{
  "n_experts": 48,
  "d_expert": 96,
  "vocab_size": 8192,
  "qk_norm": false,
  "decay_shape": "linear"
}
Below are experts of layer 7 (counted from 0) of a mixture-of-experts language model. Rows are named router (the router's row for the expert), gate (a neuron's input weights, with its number), up (a neuron's input weights, with its number) and show model dimensions 0-127. Each number is 128 + 24 x the weight over its row's rms, rounded and kept within 0 to 255. Numbers have three digits each.
After each expert's rows: "gets" lists some tokens that make up at least twice as much of what it gets as of all text. This comes from a sample of Wikipedia text that the model never trained on. Tokens count by the router's weight.

# expert 24
router:132152127092132128099074142156178154129167122165169145130129109133125154102114084115093122159139093134136151167135121093164119107121125100134132182112115139119144148131157105147158140157148081088098173122177094121143073131132148154151151130088076122112144111143116086123131126120126197153148092105119098094101100129114143110129167160098139128124114115140101168157119099096158125147120
gate0:110141104160119155116120114115161115131144121140147174136155138134143076134138121139107118157186132100161149129101118109132200143134096118067122136103147113139129098163145114116139152147126179144139101130172153138173142133096104128110103102111119096142126114115126086160138106127104132082123127129136129102104129122128172142155093119114146119114097141116139121117137124054120157116141
up0:148113131131121132068095136141137102114118072150143119107170130141130099145129145092121122151155087105136140114123114113132161165096114133114130111126150116122075101120143090114147085202102134122155129175137133116146091120127135146097145112138113110131111141143160107154110140101110128127151119150121158158144154141119188088110136092144135120108142137134118107150120077145118133098158
gate1:116151159123117102094115126133146100101097072144157096119150126114120129126144108110128167154121118163163106099074124159116101120109130105127133118131118142143113119143177099120130152164103102153115096105130102153155097095084144114106129132140128141105151104130122155125117105104103141046129149106118132117107144155106132165139111120111111124098216117146137165136133149150118116096127
up1:131136132111137081097089113193085118157139118149120132151127128146142089151140094110104111096154137161138175101113122089199180111134155119159143151089136114147155107129141138165123149122121168139138112159137158109165097117117120159152124158127137120150121124142085141103146097136143113102170104171125115133126095154149157132112145173122110113141103129097121119101127172105159133087138
gate2:158102131114079112105150187105140153103123138149098149075129080133119150138113164165150157088123104109134092108132107149125102087116139153116099085116105116208094152137134118116132128084112161141143085147135112158119072151102132121129117103101093146089058118108087149121113170086123133175153132128105093106084107122135107137115137117133110132105134151134138135102157121155105133159158
up2:113158132106129134104148102167101099143133137095137128133096130119143119146144147101095114073136163123143127178106075170106128097100153132153122172104129132124099131116077142093116148172165149127139147126165139124159119152089116131136137126140130157130140133117087199092130130117134117203140138118148114115101124174093124118099089156111126133128099127149102140126098129113122086123153
gets: " E", " F", " M", " O", " I", " U"

# expert 16
router:104151125114118159135091119173110099159128166134165175128117112122136142161155091148115170145120130159132148172150142133116116131095119144177104137121125118115119131147124139161148110109119138146162163112124132100102119090151125126130133152124116118152147122122117132111142117128104117108093119094158113147117116169132095115128141105083174126118146116131103118146148184155128096143077
gate0:122158130126095124124120143134110132134169137133109130136149123128124139102084118109111123122147102144141138120128102169161104113119116102136114170137124121095129125078134156107138147128103100119117118110126129142106085139128129123148131173112079159095152188165113091135093138101104155115156127145175147133153129110103119083132090146118136110101129115096185140146106152104149147150115
up0:076147137103076124124141140120134115077123135167103110150083133163126151143137082111153133109181153175147107128115096110164087133141144124153133129112085171102173144067122111148093117180116115186086147114101137130111090115089133138133134125124115104087123140154115120123095129105137132116118137132151130135175117106130108107142150122097125136100129090067088123152120124115146138131152
gate1:141157123130141125129136130152083132116143114124130180110120154101128145122179106121100105160116118095147126167117124121055165125076128120091140109104096143093127159122088108161122153108057129136151120083140163105114103130109118143085124129105128130108118094150099119153184137119145138083100117153120123135109131091149105214130124156097095119126101131104135157095157135136147120117162
up1:128146128104133150173152085152119087126132153098121111083173123122163113090148114124137144072157113084151073081135111133155160116128159160115126094133088119139131086149147163121183128153090165135106152095109082098143112105162158159125145132093125144112124100131099101148149139115135118140091090112184132128145113127138171167156087122148152134145138102131143121133137128105133098134165
gate2:116107117142134068144146108123137132124131135135153149144114114140107174131171169133134117122097158086172087109136105149143112134107151098128128127131124122146079131145144132134143141131093105165109114143105150181098092090115158149150108170114117108149148116125119151102185074114145134157095137139188089105154145149115096145112145134122089106151154113155123135116150161166127095114135
up2:103100099121161099125139142131116135126136128114135107135117109111125142108148138110156128085130110129116103136136146139120126122118089104123114067182156134112111095117145135119116149135121127130126143114124101116165128120065095122133123099124105154145175118108096122117151099129135144087084129113160100102187136083090121110110083118113078120152123148122134107169127111162084093115172
gets: " \"", " K", " St", " T", " C", "C"

# expert 39
router:127116115105116164135091147134143119096104151109120101102115127123137128144126092128137176159183097129117152133141158111152132136158115144163094157152152114140145119100094111151126155129098083126148127089124161135103145168099110086110139162157119089098124135139115116121096108097179126122167167092141125138125149106145086164116145139112152118163135170128185102116141143131155106115155
gate0:123103107109190154096109153153097128142167143094155175133131143172118107098158119114119152090104129090123131108145109130148127127141112113154088139097156132082203158117097108137154124147085143141122123102162146131172132136130147113168110153112141141089177149131140162103098137145131110151132144100107117150102159157130127115158103108152160124118109127112129118140125146148116104143122
up0:147130133138155134121114124183124158164122130093118131086124126163146055121131138117146115132121115133081137123138131112124149143117141143173135102141167122122165121143141120147168119172110132144102139108119123112118152156166169112168114152117105128119140134160135153130099156135136134167125141098097125096114157115142129165152141121178131081122133126107155132134117130156086121113123
gate1:145123103129145138132096118118163111123143116106138118103116104132154188144105141170157120094122078174119105133129106164108115120166115164168158127101105118124146110106129128118109148173195131135131129142117168095162114143127177160097113070103164106131156135154159137106122110148151150118152139156115141090136124115148164100135135162140095111103044094151118183095159145144111114123115
up1:126122134141131138119105103123115150095127172145135181138113123096110055123125147111138140193149163153166126124171119094131189117147117124123102166136109111176103147162138109125111142089112093150113128114128106127182153154111176121112135168143150167127113181133087119113129148138111114159100068108140129160120183143109137126124125075124147112157170140161108083145123120133161110125115
gate2:137147127106135116102124104104106095108136119126108117141154086123182185154093127165128141141117168149123130096145148138145079117132128121129124138128112084122098158125156140148132148132185116144122151103162108079116122134127112116157116143137180116079136117111136157130141121149139086110088112147172083131115117111106127156152136147133142083120075152093159171119108144124123121142105
up2:116149139115151162132122119118138131120092108116132128125111094116167190121144102143147157127161102110103136111134141169118105099160124109130141155124101088125131134108153133125151155100182131096161125131124071117121110136137138116163129117123143139123143114079125146108130135124115133146098104131140073098117123100144134165133139133139096089166114180146144181127090139169108160118149
gets: " ", " $", "–", "_{", " £", " #"

# expert 20
router:128096160141081155113136088102113140081123129104112125114154125141106124138142136160117123118109146187098150150156147114183112153123116095120099147109139137109159126155174112127119129116082132107105094115145150151102154140073087100149130129127139167155110155170161078132153129131103104179132137150123107181149089056144145141129142142106109126119173084134111113135105134092111146133100
gate0:128148160088121138142138110116149119126146143105148086142071140143107172149120145162126153061118116136121123140124098125138088149082128096136136090160119118115107152137162110119156135165085142147152136151119112100124133143132090121112110119117135125107110122147141167135153118142111123095109136127172118134131155134101110137114154133154151093167076145180150160097154116125159099105149
up0:133155151160147114158152152123112114133118118094118163111097095118096167132099156097154118130150146122165107126143155127167185122144118185161122102072179139101132126175130117119104135117141101090156106109137137114147109128112175136114117154143148170101124134132085138141101113148127152181134141104122118107130178118147121122182114127130127159106155125141155137149155110145131167112094
gate1:128090100091145111115107155099146140150100108128110117133136135174084110128142150114107110109145116120114111146073155131139075116093107109157081120144144168104125114121151136145098129118151155124171087199173134154154152146123085101153118108132106102175184099132133113142121085146124123104158145154112137132126145109120124146069128124157088128088095087114097119134122123158108123127137
up1:146142123113143156096157139092151104119106089130106156162140151080188130117157144108129140136085134131076125142123153118129138171143128137130115103148177138123144103121115117139140138121105116152144149091172151158094134135154091162095121094158119108158143109075152097131106093132131116142163151186153093104156150113145134152138122153161103104124114112111195065096152136146115147135085
gate2:118085166087117142139129139162120126165138115111112107107159127145125114129120140116143127160093166080150128125178149096133122126140122142152091150141078123119145130158154156093121129119122132075163104168087087141095115151108155119150122131156116166151135106156155150106140130139172133159118130142164099086120173145115136114100086108137096177129161111144148165155101110104168115179103
up2:116121158086101128079131100154129112111127128109110147132159156127138137145084133101110132168111158107122105158134164146168145131111133139119099143112112093138139121146137124128131110128142159075168112121126090133109137094126149114148120120120098153176132126116142151115155155145149165188102109114187109143155156134109137148119122116170122124156141159127125129165135060120171154167117
gets: "9", "0", "1", "8", "2", "7"

# expert 32
router:168093104154110156099129120157164053125118120112150132133138152122110171177131102172118125142154104088131168146114071136166126150140134135140084144132089117126126136200129147144142135128138119129107129135136087121156099122163139163119109111156138179092139156144129130123100153112092153138111158119148127132153160120099137127099159107178116158135161137118088080140136111115110138169134
gate0:131154136159117130123072140139157116119071134093095118131122107093138130151117159125121142136093156118121143117107113135180099115098169182153095132146126116136104127117129087169131133162163091149139115099096134105143163144132159151129107116147168141108105140160090139156162139145103149186158144127133128109123122095103120158117114126152117122150121110148101116104089132146120129146126
up0:108117089114097156138106114154127149152113134120120163133176143098086122121149093108076104095140150135093165125051139144174075116119143152133125148142107099089129118113135132167136121170115067092132152092113138106180122104108145137135125082134111124113099108157121128119153124151137101124154118131136154133130131101113134155154139149089103130147141089175116125129074107135114121147128
gate1:104115126140101123132130174141139109131108127080131144099101124104100169133130138140119116133132108113169138124142115124154130165126156174158136115129143136133129114144163112182115136101117117121132139106130060152146129124132113129098117115178160119132152089131148146150111126125138166171132144128134181123144156095143137163148117152110111105136108124114133078141136146133110155112135
up1:151098096101141146107144161091116128116157111131160106135144081167144106134120128138142107125091128132128152141121145095116178115143121115141105081137145110138116119119095167085150130126087173125125174171076128111102130105174110142142114149120146135138145142130109133157177168146121093121092150100148121109126113160144108136190195125145127132159090168122161150118129050162124187181108
gate2:125127134146161138104124116086078110141121122113073137144176107104075112129142121179132123161058144176133160112157146120148168122139117108131125130094112143106095099168179103128108144135143140141140079117132131089165094120165146118138108156109158146115132147142143098130113118125116140104098122113130139121128092165135150116141153127154129132140125111133126138119153141130163137139120
up2:159104137123144131137139103145162092131121179114148124139144131085131136117152125105131084144127150131135112094134126130169110169118122127120126091098091106104109105173095116177100124130145142132083121191147144103117142128109094183111139131137169146136162085143120100149143107130104138126164161135095124155143120148117146121114124132108088187114147124151173089096128088067148084143135
gets: "m", "f", " f", " January", " March", " July"

# expert 41
router:156130106154098134123126111129104105139086146138123135117097179144148093111110148150120127143101157096112136140149158088067151131146109133165129115147174104140141137083172126097143117119139153129141155170127134125126116120156086167158131126111098131102135099176128164105119133134096124083134148116155155148107093107120092149140107139076132161150109148106127143120165128132133137124116
gate0:112133129146167171121083157126104138131143115141053122097107134167108108108160169119118111169110129115139151079160143125151143118129129130197127120136106108113151095164155134136141164112103074123130159129147089094167115093123136118152116138164173096137155149150108103128150095173128087137138126097088112134092118128092124109171121114092108100110118110163142131063124112124157146129151
up0:108144152153121149116115118078147131130146106132089140145115115139110125118175136144110175160101111111123158094121159090135110150150069146151115131111114149102146125112165123141142142124141095161118108130138073143156117156118120120168130117117183138115110118126107122097146164096126161148135139126132161163142115118164122144179154139084114095155141139142097112114140100128144115133140
gate1:140129083130163126117102130165120137144082141102073115127107131111111117142106129106111160123088123078127149092135137109158163137154147125143141146082150137123191142150136129120118117101121139138103095137102108131140117169122145123105135162149168124102169113103127134148160148135108091105176096143125141147138116108187134085117120106097101119143161105146157154112086135113115108141089
up1:132100115142124107144093102140152097141171123142127126080130157124120130084124138137124133180090177124107101142120179148105167104124071129086160099102095098127118090139142168128129123135114126098129126131173108136126119124179153143108107128117160122119177132148165131103111144155107120113143111147101097093154139099085137176110101153123164078128167107142152116147124158133118135102163
gate2:124154126125117089126178156144154099137149113159126140159133119103102132114115139131115167159106151100087133097092135125149123145098143141129144076123107130160115127113139169108115131114142141113118080116110115142140067151115135112072108107152144093095124105131129132092150150102129127106200146114127151118140095143089130117134095141169116145143134126122133132140119143132113130087104
up2:126100117146125112123090108169146167139157119112128110122121132190154133129121133108098094140164089131131151085160115141114128112142123159106121144121116143104123116107154128143152141094130174135125155132142124157094120111121109103176136148169125100154132097116158142151100088153156115106070091157123106134151125150148123139100126143099123127127155160131136099104137142098138137123112
gets: ":", " |", ";", "-", "|", " is"

# expert 10
router:093137107122127139156114132142116113101130102116106098151162156141118133129111130158139135129126089174124117149120119141089103098083125109156102099151153173148137121112175123166128136116126136098103180101148141125168119148104110142110124106155172103113098137083150105098140120126148087171144126114139141118091136156124144086151115137137162099092127122128146117156117097174115146145135
gate0:128118099068149138083177159149155094138155073125082161121104152104098119146151145125108138133114103117107120154114092115139149150089145111133113148111129117127128098124150099132123114136123139170159122098146153150137128143116136151136130140130092127090116082094117121122120104116128158135134177147144168109122122158142101159152122093108128127116153125115182131181125116126157154090124
up0:120110111097095133128136122136137096104116122134101131126126173126114160171116128153118133159191139141154091142141149071186142116103128113144127085107132129154091154184139118137103137055152108162146096143085116174135113123110132074142111162118104136123129095144086157148153117120096155101104128100151119138069156119137113133132131162173105120122168180127089109127147120138138152107126
gate1:094187126096136094153137166105102167156083142144152150131156085088116134134111119117147109152108118174122090086114130141068154107133113127131122117099131103158105094113123163134125101128127131168131105098134102159153151115079104105107120080154137131097123124122113127102137117090157110169118118130138091106153107114134171153143123209090148177108135073114142153160124153163155094153143
up1:137132134121142137136157153093086158138136138124110122123131120143122136118138091127121162097110113122145097154158117144085157155095146130170121125128196114154093085126178140158124160132126142180158123164103149146145129114058098139121121072140120150122095112119075143104118130087151127142124095121131118086096106158112138162094152147095151117111120105127104141117147154141115087112137
gate2:142189135142158131146163173110135120153115158111125150131084109122133156123088096123151176123159125153148163143123111143096094157158101114179099112109149150157158116153159077096111152069143136117142127126117152084141150117115161176139109135092117136156120142063145140113102131094150122122124144124137099102149123152097151120113110152152163115100141127127120114182139141170133116136157
up2:131102099152118112160102173144158131111117089115129113140137100151101183126069118098165130092106135188117160093146099121132150155132169136096107113149138128135112149141148141159128124153156102137092133102156134113138123130136126145105121102124145128169135100129124104141089139110150175120140113126132128140145101112125140119123173134149089122163132136108118108144152120122153069129087
gets: "4", "5", "6", "8", "3", "7"

# expert 46
router:145114139149150149157124118164133105125168130127160142170161123107070165151156101098126102083151115132129112123130120135116114182123112165128141105150148095135107131174115111159118176148170124126134159138130122131113146100142130116098141119185100101130080139147142103129121141143137134129180122138090136109166152119144080148118121086089107111133149114140137124102091143126127150153119
gate0:140170129075138143112116125100133136112152148118126122130118101119116101152099161084110114103112133118157177145131134167142104111102145071110128124151172125076133078100147123173144083122138164139147098099113118158125141140102094151121120152097102145108091124126120127122082181143085093135120086198118158148097165153142124149132141131084110138140120129151161160122111135085159172153119
up0:160128125147101167121149148110157126141124116122126097089157123131109145160115110117171087149119181118121125070126112093128105103147102142123095097133110125103138124143118083129113148148138142143119100143143119146109099113142082094127117119130142137111085129133088142095128107158166157110078163140100145095131133104114158133154163148159128126165105090089143142111129188168119157109102
gate1:137123132104149139111129125090179164121141125105147132119087141163141117121143149099120141066116174136143141100168115173114148111137120104195078140118145166112128115181139142108144126145102121207151134095160133110133171130097125111155109145131136126141098166135140149148162153136118142164106125110158134096123169167125112150184156123127136112124108144126151139144125109104158144141165
up1:104165167112133126128136113120091109122123159083082180112113097183134133069124122100150158152116144132131148135162144098139125142131105148114087132153155127130143113172107129116128113159130126131140155112134134136139114152127137137165120107132133138091066115117161116153142114062157114185131161139138113122117157131115110125135149154172165135165096102108115120163141106128168109185154
gate2:117111129152116134146092124109092145129124137135068088143153120144140082117155153148101091157124157145157104166138156131149111117123134166140125112121124143165132130142126177118088153139155187139076141097150119154123103125131097138135122149139113119145092117154124082128152125121139132149106114174143111097134143130139151141095102147123151112162108119112150135124120140099132145125133
up2:156154138115152120137150140115125107124147130123110129108134115144127142144169082150131113123144120141108146070128131171115146121125093134113088143120103131142112085095162150116134139117102095122167106120159147138156160194135104128091116112129171135127109149164130104083118163113130147115133180157120127104163149127135118120083142100116143134155178145170147099178103145104120128117171
gets: " P", " m", " M", "p", " H", " h"

# expert 40
router:114120131102113145147152125163153107092148142103118149089089097111145162089149132138141160147127107101083133090125127109110173099107121168143103141150155101103152158146124116164172118132107146137132153110140125143120114148112113076092143160128161155122126102127170111157137133080154091148102098109115137085129180152101124160124142100153147128129087147136100140116129124096100126129113
gate0:102105078115122135129157122132110104116116116125135178072083120115186139127096154096110110117146144104160100156149122092153089124128106116119110134095149138155135130148127118172142162091113130105121140154127092176155141112106108114131105147103112109139099117121124108126134073139171106122111124104153138137116146169138135176122107130133130107115147128120158160161137154123101123141135
up0:114130158102100133144068135139116186159139120122135137176141115152109133161139155135127136059146148145162141127101121150104109082131102093075129126145160141155171096104137166134141095122128135138173094104119110118103076085155161148125160135115088149107160154099148161130135123119121171148138122107129126106126127117140127118131156146146105138120100172131075114142096130156102119121119
gate1:158118092101140149147197166108140123078109148176128117066128130168136105112152108084136090126125182105147126125180110105095142095097109127130145079134110126088119107146099148168138135085080145151166154136113126139112152172115098096125123119109118162099147118113153105115109117122160143138134134114133151148129138146098161152133157122110175137124139118082131154083136093123133113157107
up1:076207118122160125146119136092150133117096158113161115146132104065113140139107151135157133140088117154120145147109113150158123114155118161119160152110158118112110125147130148110094101136156103160074136110093078124144151127139144095091112132125107115094097133135109118119180131130086161127149104134151113125109155150186128178107080113109076116135114134113118111115100147094135100138125
gate2:115067111111137088164132106102130087095135138104162147116141068111122165084122116128143122119124202151115153113114120148142131154135138094164136161111154149143120113142131133156103102151110120167095133094106146119142189100102167127117076142096092129133108142137170159135144134101119131151149120118132081113106152117116082168132137097146141084101158124101080102135117132160125131136150
up2:120108119140134174124124145141134160157161096141099134150154135131131095174105141144127129131158117094107081149144179093115121110128111105129125106128140123138131117098165156118134098089136108102093116141164105144110114115130096158126144125138132127111148123136085112113092086152107098091128087103148122135107082152099144079117148184114108139118119129129130132121136120115093139091139
gets: " |\n", ")", " Total", " years", " MPC", " votes"

# expert 0
router:146174114083137151094177127147127105158099152122113108093150131086160098157076194131182146165118131156113121131102148130114127143127142121130154131162105154138128137099141131113147093142141138137160111126154117131127141157116153123099123113116165109162111142157131134153140128129109152131119105162145108152148075134137126170137144127117144140126153144088114127112151119105130134117176
gate0:099091090107093136135127119132111150116165092084109138106149145172091130137122130164137121125089127095113165149102104121103120145124118150112124145114074091150100130138110112116100169109126118111139149118127139126134112122097146159095143126121135143146132120090126101113109165177114130109080130179132110137115084119135129119123131101099164176153110190141131095119128106129116135155138
up0:096116152119155161110118151122119110117150172156135117086140117105141120129152122111158132124132169106098123106096166121094131092169158117127136108127154112160111117134130098174133073178150142106147133143135122086111147123087130092139103128118135124146133100142108092106166161095140101152092146135151192107083150116142099148158119126121161094126133157096136148125105138144169102140111
gate1:110153141106148118113117098134135137167128145118130098089104138168127149161113090126109123170088129171159172119099135164105148171110156121068112092171095142152125114094180159104097107138131138122126136173118139103144133122154130144162130178147135164133171107077152125106142136135119118119109098135081188117134140109152121149155129128137114107148124121127153116159135141106131156145147
up1:130114094082119152145162103141130116072145114134120146191109128145121097111143124109123140115121093109117137147109152079115129137112129108121171137092175154136078101062131148121185157099164097145135108101142130133084130096152152127135136142102134080147151069151149162122104118133127122119147174076089102082145126120123088134119096150139053148137120138176106120111130123143088124138115
gate2:092156175126136151107135106174081112076115097149070077115114157134112098115158128094092100109158144167140098114135208152148137164149105169130146083132117121127116116141116114112112088128151143169094189096104140162155111159167152157144151126100128145115189128094118130137114130129089131122129131136156150146135152081134151097165137145130128097084114130132123098151162128141136123146139
up2:105132150163160135103093145191112126080129121172062094114131161081117100052140140119110088139145162127106108108123202134125119133134089154158146109130127157131129154158124148133131126111138152113086132126136155158153114121140159147124147162122152156106163094095094145146134096141119146099162147130175114115132152096174118095162120101136123074120103118110127108136157131114144098134194
gets: " to", " of", " by", " with", " for", " at"

# expert 25
router:120144122134155090171134121111152135142125158161137151125126152114118097086161103114159070112090126100162155120117119146136150112138108161101140121090128133147077095142115162099131103136178109126106146090121101137093127097107159175113134112148131175151119125165105125137117090167163097179118133126145118153112126112126104126095116119130146165127158102114167161100127118125078146113127
gate0:147100093137116145125126079155114093138137073140151128098149108128151116111115163161113079138088111137159135118118137103128119125127106169099114144129102115131105117170125107105126131119107149142113066115148188144122160113132110158131083154137133077161139104134192149100162105153144144141113139088087159119136153107188124176107119144167104099133158147081149112104167131107145097139140
up0:109123123170113132128102065156142128093134152131108142112083092150109123153094106152113146134141145111128115125123126113166150114125134100106193139187150123116103155096147130090148112089133145118137158171093082106114130142157149126122186173112183093112108129108125110114132151171127106121162142139131099119122137115134129070127094113152127140117090155162095109109107138143114128169099
gate1:091091141137138121161153131093130118089097137116126151066104149130098137116116133122138149130149179140126128100109115091116143101104125140146109147102116088114100158149158133120154096126124126156158124163094093157093105131111125104104123166118132114147144113114179141145105117136167153072072155141112147176151099145132145144117099136139118097123132100154151144074083144123084142128138
up1:112144120139103145144162134114147111123103125132151172131106160179155143107104116121094116109141169149111109150130115125096124092125088129152142115104118090111145125162128138167132077121132152134178147171086100153106125138117128124133110170124171137098117109162136119116088136179143139118140166113136128117153089140150114103139129122150088123122147142106115121156089092133120165104097
gate2:155119132127128101092127109121159118138144130137110126132120112105129155127156135079095126115071140105168093134123130117131133124120129096155116075090145102132100150159148150148142123083122150144132137150147115136121115119141114160137116108160106105129151166103085092090158141162106161123141134152127072116124119113133123101130115108127080062131147143124134136158097087153124125144090
up2:139171116112134136155114143118108165130161131147111128179114144142127114213108120148156111109161134123170146110118132112110117101076129163093161120167121139160089130104147177110127109142111093089126130141124156114153159135133102098080117155126152148125117177137118146151128133124122135147116155102115162131124135154140123078122131140122169115135159144170125125095107128121104131153150
gets: ".", ".\n\n", ",", "==\n", ".\n", " that"

# expert 28
router:140090156103137147120152094130154140114109124096132112153123136116087132111126138135116167084156098100112138143064074133122145131141160132147134171099127123110122105180137149132130154113110121115118130135157121099133092089158109140120139114171089100137158136103120118134115116135162117114137180116138146123105085152142161127151168145125166095101121139124082107154152131116115119098126
gate0:097136113127108123130109157085112167138158145143124176121128118093164135115128149133137098105148155127111090073103147128135077167108140113135127170083138125130122153130135110163124088144164127141116123166161141142130125136083127126137103120081136086163135123131129124111147133136141126145134133095074133170075174136086147167109126116111166107100137130118110102169112120126118127132139
up0:144155116097162120130115134115132080116122116113170126122164130145135119102127125120137105117140127111149096130095127121149122122088142111141141112117183149109111126145100132157143083162103115152147142161146091142139115108186102147155130166111125103149104107127114144135115114131111105099124135166145148124178068142095095151137115137125103127196099138159122206158087115130120143142128
gate1:126122143159156099153086140116123104117137165124145119138106101079155131090145127096142163117155125095160122126112075120143101139114177129143130126133123088114116124107096110093162147078151121134133141139112124136129165163146131111127120093138134125115102089165114112154111072143137099090116174110138134142124089127126075114103146105130154160098069135189146115148137118073109195139179
up1:125116157091099120119167129110110142151096137086092116110136129151104082135157164127114154111119131179142105132110112144087140138114163131127108158146115151129104117106134137088124171170115151142153103145150105110149120114186104149163115154103112150131122136099134150099107087151132129124134084091132124070130139100160146130126122122123135117088156149082117126116107156122140144151101
gate2:142169129098091136127123137115123050122133134115145100124136106165118084122109134128130102119107107111131164169072101137121098166116171138152107132160117151138142141116109106134107122133147142138151151089143104154105125139159122100129130118121160087149105106119133110093116139136126128136111109117156169156132112125154137156142134118120166053116205123141149118156150176143134158115154
up2:153179135112099138114120091087124069116119107135098180123124108148125103119121136118083115176125138136114115136155152139127146111117148135130142138098132096168122109119137090133149119100140178118159101108140115125138117179135154129148130113123151127114133098112121155120135158120122105113144116198135182128106136183139119078179128114123140077142145090137125136146142153123119134142206
gets: "|", " |", " /", "ur", "th", "ed"

# expert 9
router:108122144113117146120126122134149115155175178118118118156109158093127102167120132091143093137128145126107121143142103158134109111126129103115118138138161126098152188132151152138119157167164113097113102132095107158134157126149109122122168141100117110121087080121110127119129139116098110138120121118142102119155121171122114130133156118117158152146109161138092131143105159148160112131132
gate0:117106148129165132131124110094153130115140109175094150114115131132133151140127081124114097102130121117169174161140086131105138138137101087101075131135185139156097124109167095136116085143116121156164136103130107136177132129086133147137159120105125160162128099132063143151132133156143137157150130125159120181108149118159123105164118111106118101133104086110118143166195105112114087083149
up0:109116162141156112153103129085151143132146115157117182143109098109095133145098083120160121142103112066148149156115084158120115129160105132123090166141126161115137121131168083127099128103111133147163126142130148141150147189113125147169143131085114167114130122131140162137113126148189128115161130105125126138136148104150156100149099117110121163142123087106118121143196122132103118101115
gate1:087122132107087148136139131133157148145144114095102167140145152160116125137109093116147114107133121131139117140129144139159115145128135124154126128113113103111146150124140112146140106118152119144115152159121153126157158152170127166078145130116103081136145123164065145079103093115160116106153136151067129103139180166149076162119120138126132120121146135144119146146135153120133140114164
up1:128131116126123155077143129155137087165078136107129158166087112163152162112156109110193174134124099140117143152119126165120121164129132121130130132085131114136136143104163087110146126111120118121101145153115144149113118159171119184075146151089147102110119139117094122109091102115139114121116125130127171136137151106135075124124096126120109118136128118174165129140159122131107128128137
gate2:124123127150143131123121076185090154166157106127094111074100149164126136126101150121119120132109099110120095152131130144132139144109109146087127110169130124092088116119114137163159125139141133121091130138126161155132086175163090143102128121133120149097108140095106161160138124090147154125118101150078139125114147105099136108112153167080118094155179150101119093106123164133106143131156
up2:107121122163145160129132061160106170146133104111152088093064148161165155126125159118111083121099120122096148148131140129142131128109140124097142090160130134110056142061163110147147078121147137121125132136118138146094086165166079123085128114120101162103097137133108146157147123114148129123137138130089168107147150111153145073096133144119114087163171119127118123101157124123120142139166
gets: " in", " on", " In", " of", " from", "In"

# expert 2
router:112127140118129138163169089114104161128129154153162119137083128104137150141136126161112086149150108123159151138135134144112136134185141138157113135068100133143138084102111155100096146099141129104120105108134151131177160133128105164106131140114175149132169170171112148105088159119128123110184129114093141142148123157154093128126121129115158124127133114131158111112125135124137104149113
gate0:148126119096144094136100100113171155105134145122136176110093143171147081097125114129106110128167133107156118144128126127114106188147117155139142105158125164120123165124121096109123113124111145150148137128128166142147108136119163114142117093096106113175149127122131097117131125142134161140111126122111115116142154163130143157080172122111124120096152130125131109114119059180109154152146
up0:149160151116158143138128131124122138175134102139131101122179142103097146151081118117115115104099131158112113129140127149088137120104118083125114132197127096155135116134118109136111128126118145118120098129163088107127137098150145136088139141167119109137108117089138139152110112140072083123136118147185150143115105104154110099122135169096125143094119146089119146133121186104136112088135
gate1:131131115135136098123132127098106138152124126106102115124102131138114126110145135114134133119145150123133123105167137090160126130177166128126169102130131148129118111130127078134093158153148089149113147163109128121153112123145114128090101134129148188117084051100114115152102151159140128143105078117099150104131097140174111128104138127070138110138130173140141152115118115178125107120135
up1:118148137128127137128142114098128147161172152149097115142117111173197103160102144121150141134132099136174142149116138123108127098098099118143090105144138143130140134114084145101131120091100132122099102143129143091136135151126184152117151097131117089164109190126125151140150111111078119168109114092123132154068134122123141107135121117156112159161151083082111129133120107133139138139136
gate2:170132097101165120141141136168120128123139179117170106152109111109103110140141090071104147165139119156168139128089162165132126150149143158184148075091155124144114141133138107091172146079128115123134123146150122139152124167146132137130120144132157164150142121132095166117098116110157121098111154110071124158169160174137118162141108115121139137162113111159146136126136124128103135139143
up2:062102120139094156137135087110132148101088137144098144136118140152113154113080137186125106103138097103099111125142151133119143125091137122105119141191106156103124096100096141145112128173156127124167133115084086088097138124125110112115146095103115058130099110108158103155124139116096109142155084114165098092108104127136185098101156146135149145133110156136137123147110125144112153176130
gets: "1", "2", "3", "4", "5", " status"